{
  "d_model": 256,
  "d_shared_expert": 128,
  "n_kv_head": 1,
  "norm_eps": 1e-05,
  "tie_embeddings": false,
  "optimizer": "adamw",
  "lr": 0.00113,
  "beta1": 0.95,
  "grad_clip": 1.0,
  "train_tokens": 271100000
}
Below are experts of layer 13 (counted from 0) of a mixture-of-experts language model. Rows are named router (the router's row for the expert), gate (a neuron's input weights, with its number), up (a neuron's input weights, with its number) and show model dimensions 128-255. Each number is 500 + 25 x the weight over its row's rms, rounded and kept within 0 to 999. Numbers have three digits each.
After each expert's rows: "mostly gets" lists some tokens that are sent to it at least half of the time. This comes from a sample of Wikipedia text that the model never trained on.

# expert 30
router:488496491486478542576479496480492487487526532487502487470506500478509525456505496523493436514510498513539526534518493466517525502529517515490517521481492464530461481487491491472471506476504483466499488547478514489533509525516485491492484546444465562469507563507508500497516496473452506526518437508494521492478489519522508523471525509480480517504524472514500488559521499505528522479514
gate0:492556473500525510522528501465522486494531470518534516486469511467540473436567484519481444529529545526519501469499523489517460479548541468485510503539484514506490485524525515500511519483534484493535531514477492456497532492509511528485518531457528504526515478524504519523472490469457500508515473538501523501491464496464522496510513541546517502445477524473476501497486542512549509481498
up0:533442505530515457454535483547525483542493464516549502508510526519495508514513519498493519476481545475478505518490511537507509509507493540522506476514518497492514529533505467477522502507540475529492494521477470500518486507503531487524511487523458531511555511499526483516538520553493459546473528500525463537512507498526509537523475502489543552503442515508483504503506464517453481491496
gate1:498512441471479494539535489478478466495470485524519472507526522508501518557508501538532539486546496522546474516518478520477515486471530510507491510551535539463476458525512524519478514510493546524482506489500510460473503477535503532494463501499540472483489509498485462495547485525458504464508510491489501525513490501493515509467500456522475467465479505547517446538487517504458485514486
up1:520519482438474522508532535446513470537476526463519478504516511479499565487460547522519514529506457473496489541467495544463483528459468523466517506502511499491500501522481530523467548499492542516489545494462473453508531537537544514523505467517492461519483507558497506494515497534483495482537531502496504526521484523498527466427502487517471509477469492524519484527492503516462538544509
gate2:493508543508436497540508544488478478472511497513488467520533492493462503512529504519472503480466506500511435488486525495471547521487534493522539515472460566501480518483471508497496523513490513483498541524529479478530495479494546507495497527479524533519485538504472544507508537559468490545507457514475513452492509476524471506478488429519519499526542521527518491495516483530515476475491
up2:509468486478517522489501457490507508558497509540486521479496495526549528475470492517527509474526461504481532511527514504492476478521446475491500469525471482470480515520486472469526528506528518481474518491505449547465472498471497534484507527473465538523517414512520437529525475494523464484487525482520523477508499493533515511508501543503523477527502535513504495448514506482506478539489
mostly gets: ".\n\n", " |\n\n", "==\n\n", "\n\n", "===\n\n", " ==\n\n"

# expert 21
router:528507507503528470518559485499464535486485523547506528506546547546545493487490463447514493448506493579502496511514499454533534474466473484517492537492474513477493487472519524502504469538503514455503489485521484459478513505496520498479515452519521509501494542480504445522481515510471476501501565532511560512509529545489471523481506476526493485524524485538515490465505475541484494495478
gate0:496465507452502486490536519533531504502473472493496514535518513485520525479510460473523463510507484548478481489521464474515508524454486499498445540493491533544510459493473482502515508517478527459506496493502560513454475474459517479474496520523492459522498465506567481528533514518505525480462503462497567488485501517507485501514520519447543516496525529449555459487506499487488487508515
up0:548479462512493514477534501515555530481540481460530497462482508509501483524475509480482510502476515509456511504469519519501470484512523512511472488503529551514518537507497529469498491511518517511515537485517477500475480493546483452514479484483488494506489514501495510491520503476523515508475513519493537498492485483493565524489497542521541474506513494423501469486501480476532521522501
gate1:508515516500517509485476513486500498512539502538502519506486525537541482509501471493501547460557490527485508470510538496505527492537517545508472497507482460505523513483510573469489461537506511529485493496462515530502480522503526513486494474499454487508536520484500460508502509495467521512500451503498485533471510542539512528513478484498522482532493484530516517539481539506495495493485
up1:570465554502512509501489522526498517491520476490475528489499511512490440502466464464523471487535447528505533525487514441576524478525501504479503510483502533480505542446516485465521492515532491485500473526496511483510467514535508494515514491481510486520525520477519488525520472490475460553466473509505512503514482500526470487529503490519487543512502462551505502475467513528514499504482
gate2:480518507500495513521478535480483497487547480469448500475567511495546469524475468494518457498519515501505516495505472500455484482500549511466419514481535516525523497508490508512531518478485488486496490532495511478509485498466466515494475531487508520506490534472520505490514500551493525524509538490475528551485540465541480496511472472488505517458482531491498478487502505516507511509425
up2:506515533479499484503493487521493521535497465497536450501490490529520496520487532506494504512533483512483490512499512539484479460482488501490522498527513519463516490559499474550511456554493512493525501532516484501508532480478514510527523486537530508494527481495485492484519492484500480553444483498537449485512465458491511520469494488503564529479505491535475490483517559503517513528472
mostly gets: "aj", " Kh", " Bh", " Ts", " Ak", " Raj"

# expert 4
router:460546492523503499496504506479500539488477511480500494518533483519445486457497497482519473502480492461496556462496493487518527544502525510525501521483474539538498497515481480479517492476482555492511496511492494462487537461521447486489501523495490465485505516470520488482439479476510507462517518499454528527540488512489493464539468528490492475544483500509471542476509490495501508506499
gate0:484540506458498495485523508523474501493538496514506525485524479475504506542475474487481480497483511481473472513464456487485514538508490542528468531513505550525548444510481534472474505501523555496516523470528482471482460523478512508502471516477488458523500530505527504546507509498505525484501498469501501536468485475491510517503474496458461531516510512498521516477556539517501526481537
up0:514479491494533517503457484476516507523533492493493542502492512484447489510506506476554461481518514463531536519454482484506517517466489517513525503485477504475519481502475483485492485518481513474511489455486498504525486480517475469476498493504496520530483463479470473490512478491470486559515512506504485486519479501526530538527534521542522503512510453499516499459486492448549537495476
gate1:504494522492477489513477524526548466538525479487460529574486506467485470515488491544509474483550503484542531489516502481516515501504490502522499473550455505518490505454474517499494491479487514520516512524454533499499521522493527498491528522486460506503525468480500508520527550484511510524482481499447497522479466509534486512495538531568534503474472446487493492472471521435467470502500
up1:522489535443451523529482507515476462507508492450468493489498513521510481494501477516531470502504491475489490508465523496478488525523525521486480478510454465488444510469503510515523457472496529492470466498469464548553492505510477521516503519546487540524526506461505501482533508477508537531508477525503457533547494482496506521425487481517539533449483465500486543490476488499498484516543
gate2:503502522490461501520503502480524522462509516503515499456490493519495490531491470513494457493512470496522513502506512459524515502517500484532433479492474454471520487494466481488509507482515519430501510468526505496555539466512431486496515490493498495511497508493466523559491484486499490469494513513501472487480468512524447449542507464481517478487498495523534512544567507521481493535485
up2:489509524510531504476502489541449519486504479539483497490442514517490501538461496488513519461502524532467528508504491557527499495498491500512471503474500528524509487502479503487483502518485525505487467456495498551428470492453513475479483485496509494535521480479489482503490492519515529484483492498494473518506507505487530469531502513496522488513504531474544453483516522515485493465494
mostly gets: "ers", "ons", "ins", "ars", "ings", "s"

# expert 23
router:457529490496480482497522525509510479519484509535460466454509496502484499491543515521492528512453527507499525537482485530531532506488510476518502524532512498545520518506549498466468535479489479495464482463472489537501475442536523496522525535456508500514471536510490489498470525479499519455525546533481481471537489525507476480492476476485523445534481570494490498524533492506491549534518
gate0:495506491470491483515507494470514448487515498519498463493488487445461513508479514477536532493450498534462543516530510528502513494488499482485494522533493559499577437508525474492503500519491505501492529430470488510499492468510495550494518511543488465505523456526498514489477490518486468511506469482501529481488538487531544497501486545540516446525545499488461496502512521530495475495469
up0:484498508452475468466486476532535528493499491514491513511530547527469513476490494495561489482482558523520529527461525471505535454514491525463462489472520463500487482464527504532515475499529478505498490504476472518513546487559534456518495521502485552541439555508482498547499521540482577498531504495517493481495524505503470556484519468466529545487519524543526497499502489490460510523469
gate1:465518483500503472417520481468517482498466498475528449464488520520507516547484534468480498500498489518523529480474474480501494590512491495484487498515510523492485497521490464486517478499496507510534557498538496526503498480529522483545533470504460464499540472515486511472514512452496475495473513510494513557468483478555481495477454470481489558505465456465500509476494471480475499517495
up1:534504467459485511514503491500522450495477520461503528510505521500498447496459479502551507482567506454543512477533515467502517502526529547487515471472493500479537510495476487485513523510559482502483468512503493523552569521504471514463524501508498493502473486497476506542490513478517458533448463489458514504519523494530487537517474527471525459497520477510525573491472500508502495543469
gate2:513485541457471505491466499509496548467539499499503469504500520527540465480461523509524522508464484520525512486478536476484494500493473548518474519516464480499499484476507474507512549493502457480538497482495547534482494531467461479514496522478452507494528510478489537481482514493485484549516485484508498529498463522501522530487528477535507499467462478469450492486502539506522490510488
up2:536530471526508502471477502495481487502519493512537513512487510486514515481467538511499511466434518455536505499489477479499512532493432516459461511495509516543522511524547484493470525475450488472497465457519493495489545548470489497501443492515484489502474520484502513477463496451505463478498486530463470494517496478488505502495483518476496500495473475454471531519497509458492527505430
mostly gets: "ville", "ara", "ino", "ani", "ka", "na"

# expert 5
router:544502467483498540494519538532526489490475474490503507461509499451472520471508496478471474474478507512499489500514504517479488544462498531484495515517538508513538550490513455491502493460523520555477564500464442479518494517500465473443513475524497565541505460474531498502498501507498535504461506494541514513509504545485513535516489495555509500500498536471511529509518526526502499510476
gate0:525530493511502537471522458482506491496508463469459476521517487501489448451535528490465476528477476509509534484527535483453522512502515563487515527481503511528489510504526492511498525541503535476516507543532494490524490531508518479469484469531486510503476440518512532522493489489491535485449548518486506502511486546559477521473454472481552490519492525478507553482475487501455474483479
up0:553481492504526508491502465509527512541557454518540527508524505501488500466532519516499482516465516514495479491473489490500470514519512534480530494476523501479473481473558466478471524508479488476498483529523522435507480497526515447471480486507508502491474476471528526508499489507486557509497485512521448486541541510519529504506466483476519441495532557474520526535454463465504482506475
gate1:512494469472529477473494514485490482545499462464473497509531496537504521510492497536506502529475501536502482504544512518448489472538472534489530512481493536545488494507513525523492498531512502472517484502452481472499520495505463470515466518513507490504523489497476443508510525486473480475447532539510521461552502566492524491456499492469528495523474540502507510481528519512529527493483
up1:415487493488537457523528494543516491453517495477474521473502533531509542532502544499460489484447503522514453509522493529454532477514484495494493498489463466533440476506510471479509469521459499537541506480483497490510532537509511515515477490523491507520511506531486536490499473502509486507487476504537487501514512511502525500470511530491511505514485507525492518475484491488511458516486
gate2:522497503473483505517485512476473524513516463512481471504524482468496475541529485497512510468519511519522485481525535512454469448509512479497507480467487513493488486507452496482560486494483449572533545468515520563513531454486472521491520510492484502495482517493537522546505476477526476478510473511514513538486461482503531522513509476509501478493458517496512499520533504506515481489531
up2:498474492481505521495528494532496457526542516530476506496498465512505467492538464521510536514517515471512538502482505513518524495506511479572472527543519515492527471506495520515495522548513503504515464536521518487474484519522536482510460535540489443528495497487505445477498512506540513499528463489524499496500464496520475465488504523472512513504532502475513449459444531460506545491469
mostly gets: "(s", " Coordinates", "°E", " Clade", ";\n", " al"

# expert 27
router:501500500509540529459474484467483502429492503471471552551520504487473512530486512564462489504490526495514484542468480514523468511488508523546489485461542491454503479467545478464481458558520463525501526505471503490500520519464528495490451500502491525471486521493486498518515498505511497486503497446466528511524456502519499492504501481447478473497499525458490501486473481513540527521537
gate0:507509496476482483539485493472507531489526466507483497500491493469461528412509477538449486505486510548510507522462481489499488496492520544527485498501502495506472537535487535509498516523527493526544542498540515489492515546506497478501506520469499512491499488515518500502459472512443533472503460484512514523540503513514518522508487502452507489457466488446499531499468479479515546455463
up0:472503511525494479482473479559495470509490489516505429494550508545504491469507521491492486521532493502487533501472513516504489513544487536484558541540486458503533522463515538492488466478494508528466477532481488483493502471479486476510510513482533472507541501505484507503496497444515486480489506559563489519469555495470399491489492457503508517514504456499489473487495534531463511483501
gate1:534514509514483551504476475516488468482523469494457543485490476504512534543500488501526490449509499505528496507491470509471506480485517508498483485506498530474506553506508495495513488518460499540495492524518491523492553510483531503534494496519456516488505515530432492515513506518524525522497475465514503510495446537455503516478492445509525516479488463517528494494492494498535494539524
up1:477477491492469502505524498507469518503494496493494490495501476525488550519531513531502462512523444485489560506528511477470524526473493537456514509482538515505516512499438537491513473458499481482509533491512534490510494501540543492490557495515462479514519447518484462499552506515462520511500507492468511506514513514512506476443490469522511502509541519461499476487478491490516528507518
gate2:493528514497510513519519494528482457538492523527486500509499502521528481488522483547494496505475496539488523478486521549503516538521496528527513529518535533503522463515511557488514512524484513496468488495469530507444441529548529489510460472469473476460493500538511541482497477503505492505467454488542513485455453522539482515495522477487520523432467469482544500490464528487499490469509
up2:470496473508538457499450495451452511514510542490496496503523533514504496509479490513504489494528518471477477530507463486497540524499540462490503476471515491467458547525500506472476503509504518490532463434476519505530491521490487465503506464473490485513497518478488468517513470524518450504471483493491516521514512500499504495492521504479508477522521528475527527515515504531499523496586
mostly gets: " New", " Black", " White", "==", " early", " Rock"

# expert 1
router:486478488537527479485509497513524504509531509496510495520484514434497563493466507490511513507497462526524496484498491481509517495506454478503518516505496478467452480508465505553521448481512481496500487505488545553483491499531517531511526518538485456482471482494494521546493513474509535498511461478497517525534521474474545502504529507491449462481518468550467539485471551502538509440506
gate0:494477498495466486465518465442507548545537447544519467498524544520494525506504535497510533534508489531489508510438515459523498513508523496470460478490495495509485478560516524472557518489478502468514484481481504559472460506448491460497513481489501468489490472535508509504522560529505521543520473471520487480479500515520483501483495490474488523492498522525498519497498542458514499451491
up0:465547535497485499477504519503495487476494539471510500455502489521481513528508530464522489541495515490504511534501472512484488507484473508490513492485488465458541520515493467493508538452479467489533507491545501517485488505545452467531480501515474492486472484490499537483539441478507509562518460477467505506502452505497505479492473498566526486518477474497494514512505505482542469527511
gate1:504554526498505467450531516493531471537513520514491510519486518473499502490498511494417537506513495498446529461508467542456500479534509480493505492473529551494494493535503494507496531533526485504559493479499527518489506485456502504502531493549484481485498506505533517470521529506479504493458516470537505414471493490512519496453481502467502486473541487535496493517526539514467511482510
up1:525476495486447524506491454486530480497500493528477471511559506493504527501498470509482520473480477508493516516507511517473486529486469525518534494499450484503461517527479491490499512519479506492528503468505513537517495537456517489523543529524537431439526516524466558479549487526489490506512522430485514481531504477503483552520514544479472482455473482509553496510521519503515480556481
gate2:463470517480522514509477509503527513484541492521514461515444486488489518533469508451465535492496502520503520500489524510501501542499437478477464468504474495480474505499433521531499483470489482494457496506515507540521465504535516516527504521515516499490522529514510485542481471438510510526503481496513513514456459497525488511503465514552517528505505498501475513518514483502508510493506
up2:543497487485462506503523516499533515543549462480501527460538503493520502466513514521479513523543489478491499517521510496487485548474471537509513462515460509489483515458498515480497478491525483527493467480499514514509517536488485522486528489502475536473481533508475498491527505449528475482495552536504495514498503519488552474509483505427483528472462473462463445501474516518478529516494
mostly gets: " or", "-b", " All", "-C", "Al", " Southern"

# expert 20
router:510497506517483471508483457500519501493495547464493495477499465525518470504516479539470486509507487443481504488509508490467440529488501553535498496544494504451490514543517495506525554497494507506488492536574492496526474512477506498531480525490507440528506475534484495496525475477478498519448521446491551505487540500488515507503515487510551487529482482491522521502497478468522514529527
gate0:486518535515482497492486520487493539462517510495502495506489503491519520528509489532471478486476478485489507500491489512476525537516498514479475480478510485486482529509500521490480496490482489520510452464552529483544488480538510473520527515509531511496450531485482502539494455469514520480498467455513451502449439466526539509527492479475547482497490514512529488498523445522496499484533
up0:506542508497558513471504487480486502553441511522485529532499489473513517519504517488520504466479488471539488510533538473458508486484516471482474511471473497536550470511469495484510503509555545536483502501478512483521513504478501470475464485447528526492509522531486429448504550514485496502499483484545523458495478479501472502478484477479467542481502509479478510504498492537504512523516
gate1:518516470529490468481503522459539483487514525473516527512505513544530468499469479494499511497478529493503462477451501523445476508503464495437498472449496508567499518504515483560459479523536473491480505503494505472494525501491488463496520435498512505519513483480504531526510510491521476476475515551483533487520513470461477477483509505457482526506497502506473497549507472477513506472495
up1:525501520527470477524514485495529459462495493497515505474478492486530505450538512519469505498528474487482489499504464526495467492509496479519467509529511436515496534491496501511503469479529481547545486486492491465536480500516510451493492479478492508507499530524471474459500549517496531468536493552516485503458514539511559519494481520497532546498454463506541536507476450515513530537489
gate2:510505508517539510483455460465531475499489486490506461528533498544468463472497496516501478518494463500480499534464530462476502482517559501469480501495452509523544500505495481535489493507486547524533529466507475460524538493527501533496534481522525480462498469481526505469453511519510484510476503519524531502523555522465488514515495467485556496477456505529523493489473485439506525482470
up2:507570523466485511517553524465513473501474514475511497517504477458487488509542538488498485437506494526489500512546497503510546524456491460480491484498558488521510518531521520544538509529498550517502504493501491504498499525515477517496518504509508476509529492532474548495464482479479475503425461511470476505485471498528503489558569501503523452495497504516507501493529493514498472458530
mostly gets: " However", " used", " that", " however", " available", " increase"

# expert 26
router:511535494542521518491520478513497496470477535439487513483503515531523470538555511502531529536479483480531459478490478548489544502492509485511488529490499534512472483520495470455494510547478483514452524484519482488507486505471535508495505495505471478472497518515530476505504497406479494491505490506477525483523505522507502512514513520500506522492465487506496554466486445531489468498506
gate0:472461469486514523492469483538507513473476491496511547531470518521542498521509473477482499478490477440519437450477471538459535488496471528455524506505516503526492505511494478550501484508480541511468504469510520496517478527476510514542493530492499456471524514496509527473524486514534497531519505514490475428488504513541500522455496525517522444509487480494519500453493479511485443479501
up0:517479483484507518491526515492449494508516515468482475499504503521461468483517539488485497522568513510474504532554517471497499471542486521510510473521499519462509469486544472518522520460537521496526499484523485531482498475499546463482525480532471522540519506512476456525515534478485495519532505504498513533517499503514488464501510524516517507502488514507527527501549485526493460479465
gate1:492544462463525523491486517490455482510509482489513541479460488526515485509513509473530494478516508505516508519524473523509474477511472464476485489490500478480490496486469485496511498501513510500488479526480473536454496491442487541535520496515485484500503474508496477509507487474452529524500529491535491487489512472493505529460541498488494486496482556457529523464506514494492517506522
up1:493530509494538515517503505465480485525514471505502498506503486482487520523501454513542508511478494485510531496523521560498531485458491495504467493512484471460490494473507519513460498510540488536484538505472479488485497492472513481533493525514485489526484528480520489505535454513515507523512513497495477495480445493540488502470566550534487473503505480514529481476442481496518473538508
gate2:534513529511469509514481488502477484484460501516485511537499524514514482437501543511509524540482490514504541497530467516520508518499508481512533539508449498528513498487508484508506509520494512524472519530470505553497480497510496518505529482533491529471478523521514568528495502479508522551510469487494508468499565497461478533494532496522459466504507476549503520523511507551533474497456
up2:486498499497497519513476503469497516506552521543535461527504476517505505505475487502512515526522488527528502541471511485509479510472542512501527509506525482514527560490498491524469520453485504460517527485453514465500525489469505479522503590493501430536518503507502490514482507546518520469490490537492450540481505460514487460477491485505544468457490529431510488489527538464536572546495
mostly gets: " government", " city", " population", " game", "ation", " water"

# expert 22
router:452478522492451500518507525514485558462483491506504533505486445489523530545555504475519534521525505483493504479509437492512479527458480471494462492483545506480489501469536531480514517487486483505466444503491485493476469512479579515517497471450495484497497485502454483515543513465440506466525510503503486486508493542512479440517522544503492514497526469460514479467491555503506492513522
gate0:520517523541506510573493517530498513489470488520530496515491472498527465520463502485490498479491546489486488494541504481479499525517500479500507509501517476527497491489479504478497526507465481491497440488530493462493484491503514520511530495523494527514512481487483485510485492539477499522532498501504484528495519529513513528519465513490518471497493491519513505505467518493502518509556
up0:519508469539472488504492505514559511537503505525478507519497498482499516543477497497510488510495560478465466484547488477480459526496493525501462518479498513532467494494495501505469513484479476507494521468514475491463498485528529430546519483515502491502494514475476502510537484518434467512497515482491500492486538497550497514479545490496518489478528455504462496473488535417486498460529
gate1:509554527444529501519503591486455449465512540504497484521525499448489520525562506499513458506477493529527509451494478506435508517508473503475488504451486509527519525527458534504501467514499485504522487484485485495530525490502519487500518484485490483492533510478502517500508504471501490478514477459506492517531499500513502471477523491478495477514493525488492518501482534490487532522535
up1:502472475495508476444538479543511522490549543532485458457508521500483524524513507481485458482488545510490480516500529465449510501484502529506506498493484476497527435476468509499488490495495472487525492521524511553479567488533523533516509472466488511484503515485513476466486506457458518496539498491480480483509545527486536499479498491505481496493499510505516535542480487499524445496485
gate2:503471470468532502506511502474484526475499516532491487447506514464533523551486476444509486490518514516547477478499510499529502522484455450480454491500541517477522464492498471519485520496497500496504554492465565521505492493449543462490542515487484527522501507501491454515495513485471465488512514514523497479488433499494519499503508485526497512529541471473503497505508503535453521496539
up2:464513501435526458463504520488528555496479512513505502561498505478514544437461445471473492522495487460481528475522470505533504525507513505506488502524523475491487441511529498516507501508474497522512516466489498481438458532482512449487507516527539503534520485536492471490491451528520492469498470493479515493524504506461503482458476550491511504490543539521502500483501514521524488497492
mostly gets: " released", " served", " set", " returned", " working", " worked"

# expert 25
router:504499511488556511536499486533517502501518514526492513478488514529516501515501443461537501478517522489514488530480540478530523517500510527501519512550498479503463472497435473526453524538491477568521498499494491485480516518490476525510433545499554477517483500460498501510490470506439464509490513531491499524501501499455521546511525516456485495495480516505494507507527469530535503501498
gate0:520514476515498506483508465533547516499503502571483543473507504506531538492478527464484546448506518488516482491520468495484475470524465511489549472526477509512508499522433506459495462453523516475476494496545475490508479495501492526531482552514501494526493476522454517460520521477511486509494502543511488495452460488512542508509498459500486488505464487503519500513462491467503522498508
up0:499504497521498464509505469501546477508468484539526570501476485471529552451497444523523465500506495460502497535500497495558478515492452535474504511468480485530479488508469483495505519484553543494485491519497516489528500504528474506496470475454506465534466495507488494478482457530484535488493537474515479525454499484500530500510529503496525503509507520499512509502502489482508477505539
gate1:504489512535500441498453476487488533546471485502514509501523467496509503522499512486455474518493511518456455515485497457523475475548483496468510494484522501454461499464504472519544505478466507519495522524512554493454482534491459529468514483512529561548498454529503527496533472507523515470524578492527523448475475483476488503492506511519515515462539498513484503495502538514518547525487
up1:475500514530479498481470490467447486480478509475479494442506479458519479505527466530513510540481478493482512464498497512517523508512550480505502458497504484505514525516501531488478488467528515473511483478477505513502528531550506500493469505511480469470531546450429531476521509538498483493492461494489515531482512501506484499509507507477517432494524505505467527507483486480525477481511
gate2:552451491492482480522499503494512515543505501481455502540502503493544522526468514481477451492512511497500442457497515504437547536519497512512497485510488484497489459546436477501492546501539495496462528465536546502534512478490478499498476514509501519535475526507484531500555480486524472480499425498486529478522455502472499505544526485493486477441508492521486499458498466489511500533530
up2:505454456471488462472476508509508525493501475486502493564488525516492494508514465476499489540529445504522472446496521530444478483500452523523513522499471520528489490523493468540513539509494489500483543494527499485533483449498476509501485528545503475485525526516496518533501536546540463462506449513496476488492485478483500499525494519534479522496558510513474495485526477453513512504530
mostly gets: " A", " After", "|---|---|---|---|---|---|\n", " ra", " support", " \\"

# expert 17
router:507501524484529498481505501494494513490476498518520519483495467499474518485535503517461583466522498499506498533508477537525486499495523530502454536502540504552456504460461480514502521498471500533526523519488507519473509555492519487483490481457525466528530514521487476498449495511506516474504472522477481492526510539520483465509422512521494472459518533457482552540471532513447485520523
gate0:542508522534513490458523494448498491489448521519501481496514445498462519499540464489481502502505505522451546525490541488513533495500472486491492453546474468502513489515512507514491505483500489452514496486504520498474470489538505525487581535530504528504497485473510477479498512495524527490526505488473461507467545523552490495483484462493497511473478510501504470514531498538484491481488
up0:491460515477495508528486516514483495518497543499480513471508500562488517487505481474466534522538431469514453455474523504481524495482512512460510502533490483480482537438493524511463545498473513518509450509515522503511543540476522524459462480520540523539515496505535496472495515563496512520504496484504501504486488470521461491506520445474517466473514526494500488503528518501515521510503
gate1:509523494517524464452512471469510510486476445490455523469475483462512513497472499466486516520513538484475514471482491481508436489502540477506472508521498507485536478527470430520497534453433538560502465528506479528493465470498522491500522484502464551529449487504526511547488507533473522513537494478509514479504438511517483514510522474501505524473463541489565496491494479518508500497514
up1:469458477504457534521496505487501522494514527534476481537525499484493532509491483504516485487491516515503495495529483480542455509571489475530484457486507501499480529469478529477510487523515483481533467490511547492461497479475532536459504477535454517504516491442516491451491478496516511514479535475474513487459526526485526532504515508553500508525512502512456460504528499486468512530486
gate2:490505488536474515537439532521434470518508477545508467502531511487462500503510477496494498495496470558514482467514519530514494479476522523489474521492486515537519452494479532543487520502519494503516493512462514540469508496528508521508483556492531494529510476520461488486495478501532460503507537498505458445487536519524515497486492498467525508538530505455473482511503502492509482492500
up2:500501445481516461524510509522556484500523514504479538544535464474480467483485504512498494516526495487458520500472487509522519508509496450533501509520511501516522504494531473495512492471465521524452469554531510482519489501520467471501537457534510510485455470473494530500526516471486484446486537547480520522463518452492491533560477492492499516474517514515505496493500496520519469557514
mostly gets: " John", " Paul", " David", " King", " father", " George"

# expert 19
router:494477513480503538510474476504470515507508519477480547508531453510549512509520505515519432492504507458477503477483492416492526533507471493487543492489493471473530540487467518473481509520519467480521459492506518537521530482455498493533491474487519492471497481530490554466504456512500485466534496468521515488489512481499498465463516465532502501529497507504503487534517518485561507496537
gate0:554508498476503532480470532486568491513469476513518475496492525505518557495493494456470484508517491496504482508516528472470527520516507480484530535496494525488513531508488516516484485499482493496511482475515477558505490488502453466539527524493467476512501485544487496484511513504479491497500473487529499470477465463480464558511478479482514486519495497532489505510509498490480515431528
up0:500510487471532504453517502480530482541529495486500497533483455440494484501494546468518515509489497513499563507486457532560466497492499515523498507534515488494528506516487505493555530517501505513499527513450504509518494508465501516490511475474465482456486488504498520498493519501487516503513518499518490495479483530518481482504446504483492505488494482503491489520491517499470491495481
gate1:518436513508503497532521475526492521470478497493485476512543516533514470530523510538486475497509512529530518481496518489502524492450472472515493492519466479505529452536511478419495511501513501447515478489519532548516531470502507522481496498488516495477544497520482534476508492538486521479502505501496519513479531482460529540481492500486495518486513487508472430468549514524521495461475
up1:501519494544489534502530472527511503507498484487515528496541490534505515510514465510507477504465510493513524512499493456477545480446525509524542519524471501539462506481525453486459519518508461500507498456528543479520515519554482478480520454469515464506547483482509521524486499472486533506520542510482493530528557504420513488511490507527494463482491514508479487509517481478539493542463
gate2:514553518501474478517450501547484535457429507488499510476485519476512464538509481506486523523501516500489494482526502531509516509515461523474499526533506485479533492503522510465497520525500487488472508448482440505480504496456518495520484483499498494514532510484478479505487470462500454476537491503468519468476482489536500514459513531458545460487517487467507496526510518493526529530530
up2:503543475453530541494508491486491526499512522462521499551513476502453518505528505474467468525487494481508515490487485532522505511472504510518478509473561513498448497523516490521511533485490475506487473485517509443486506521476537543548496517497479462511544453507489459509495475501513519502472511451481492544452502519506546476482520514509515477479469500492549518481448467463504468497489
mostly gets: " low", "ark", "ched", " ground", " cut", "led"

# expert 31
router:529446484464500470512529464515531512497511488530488550500505504495503528468485502490503551527512483466481482525521549512500463479554475528518466462471466514504519463576505558478524485483474527480532485468527483498481519479454534495552510510516497491505493509534545517514520513515565490499492501506528505453507455535467517455517523520493508528485461496503493487514503500464456489522501
gate0:489523483483475498488492495509540504473478504528477512509516542490445556500541449453491482478505517489495512509546545491468512484508540476528506511475495562529503511509460495506509498510488513488511512468524492480477518490470516518499480487505518474505472522478513463531458483516550515482485457516542527507450469518501501471511502493493485514468546541537493470556502462538493510493537
up0:456489548529459509498528479490552508476560507530526484500549494503474514499499467484510476501547548493498482551519471488524490482518561521488512452489514482494560523510436496468513512485501524554511500487501507465482485493450514508506536505508508517494511498536505532458480484536504474501481566516509503496531510501482485534527482510482497524502477489502496546509524525524460510487489
gate1:523520449505491496497502494524531465522472467482517525489522497528471482492541479480551527465507497491517489515525503495463531511492516468482497492498523496525514498508489517533481520471501568509468522495520466488442459483525451519499487477528533517498565519531469480464530474515522518520514538509554504496544476525506508526501523521526513500485487505479511517516478499490510500472466
up1:461496521476531455482519478497496510461564501510535495520539525506510513488507491477476497548503534525491487498491491521509518522507451488526457495501502497455510503475473496498554505508504438483475472499474532480529508511498467472486520542490499534482457506496507499492471522446498528529548487452498488517508487517513482491482499519477512509555527455521516509489556452501493460520504
gate2:528517499530520470454561499496500512514547461527536477509534485517497443503463499514531505504507510463472503573515483503497420550515511516484550469510521496516522556516501463511461522447454476514517522469512533447516531488514493498485524501500492480489488499485475495522501503510496524520496484504528451465509487485511456470474500480483511474473476432467540506466530480496494509490487
up2:483493538496496493427507463488542554537508488517500492502521528536486456489497525534476494514427523497509513521486475487494479505471524481498505479547476486504509532516477462544506500534491488512482526516491484497531492478512530519466484492461537511544479529488492530463481516537508526558511490480490518475511510458453468486526463475513525473497511501487519521538540483535471505505484
mostly gets: " the", "The", " his", " a", " an", " its"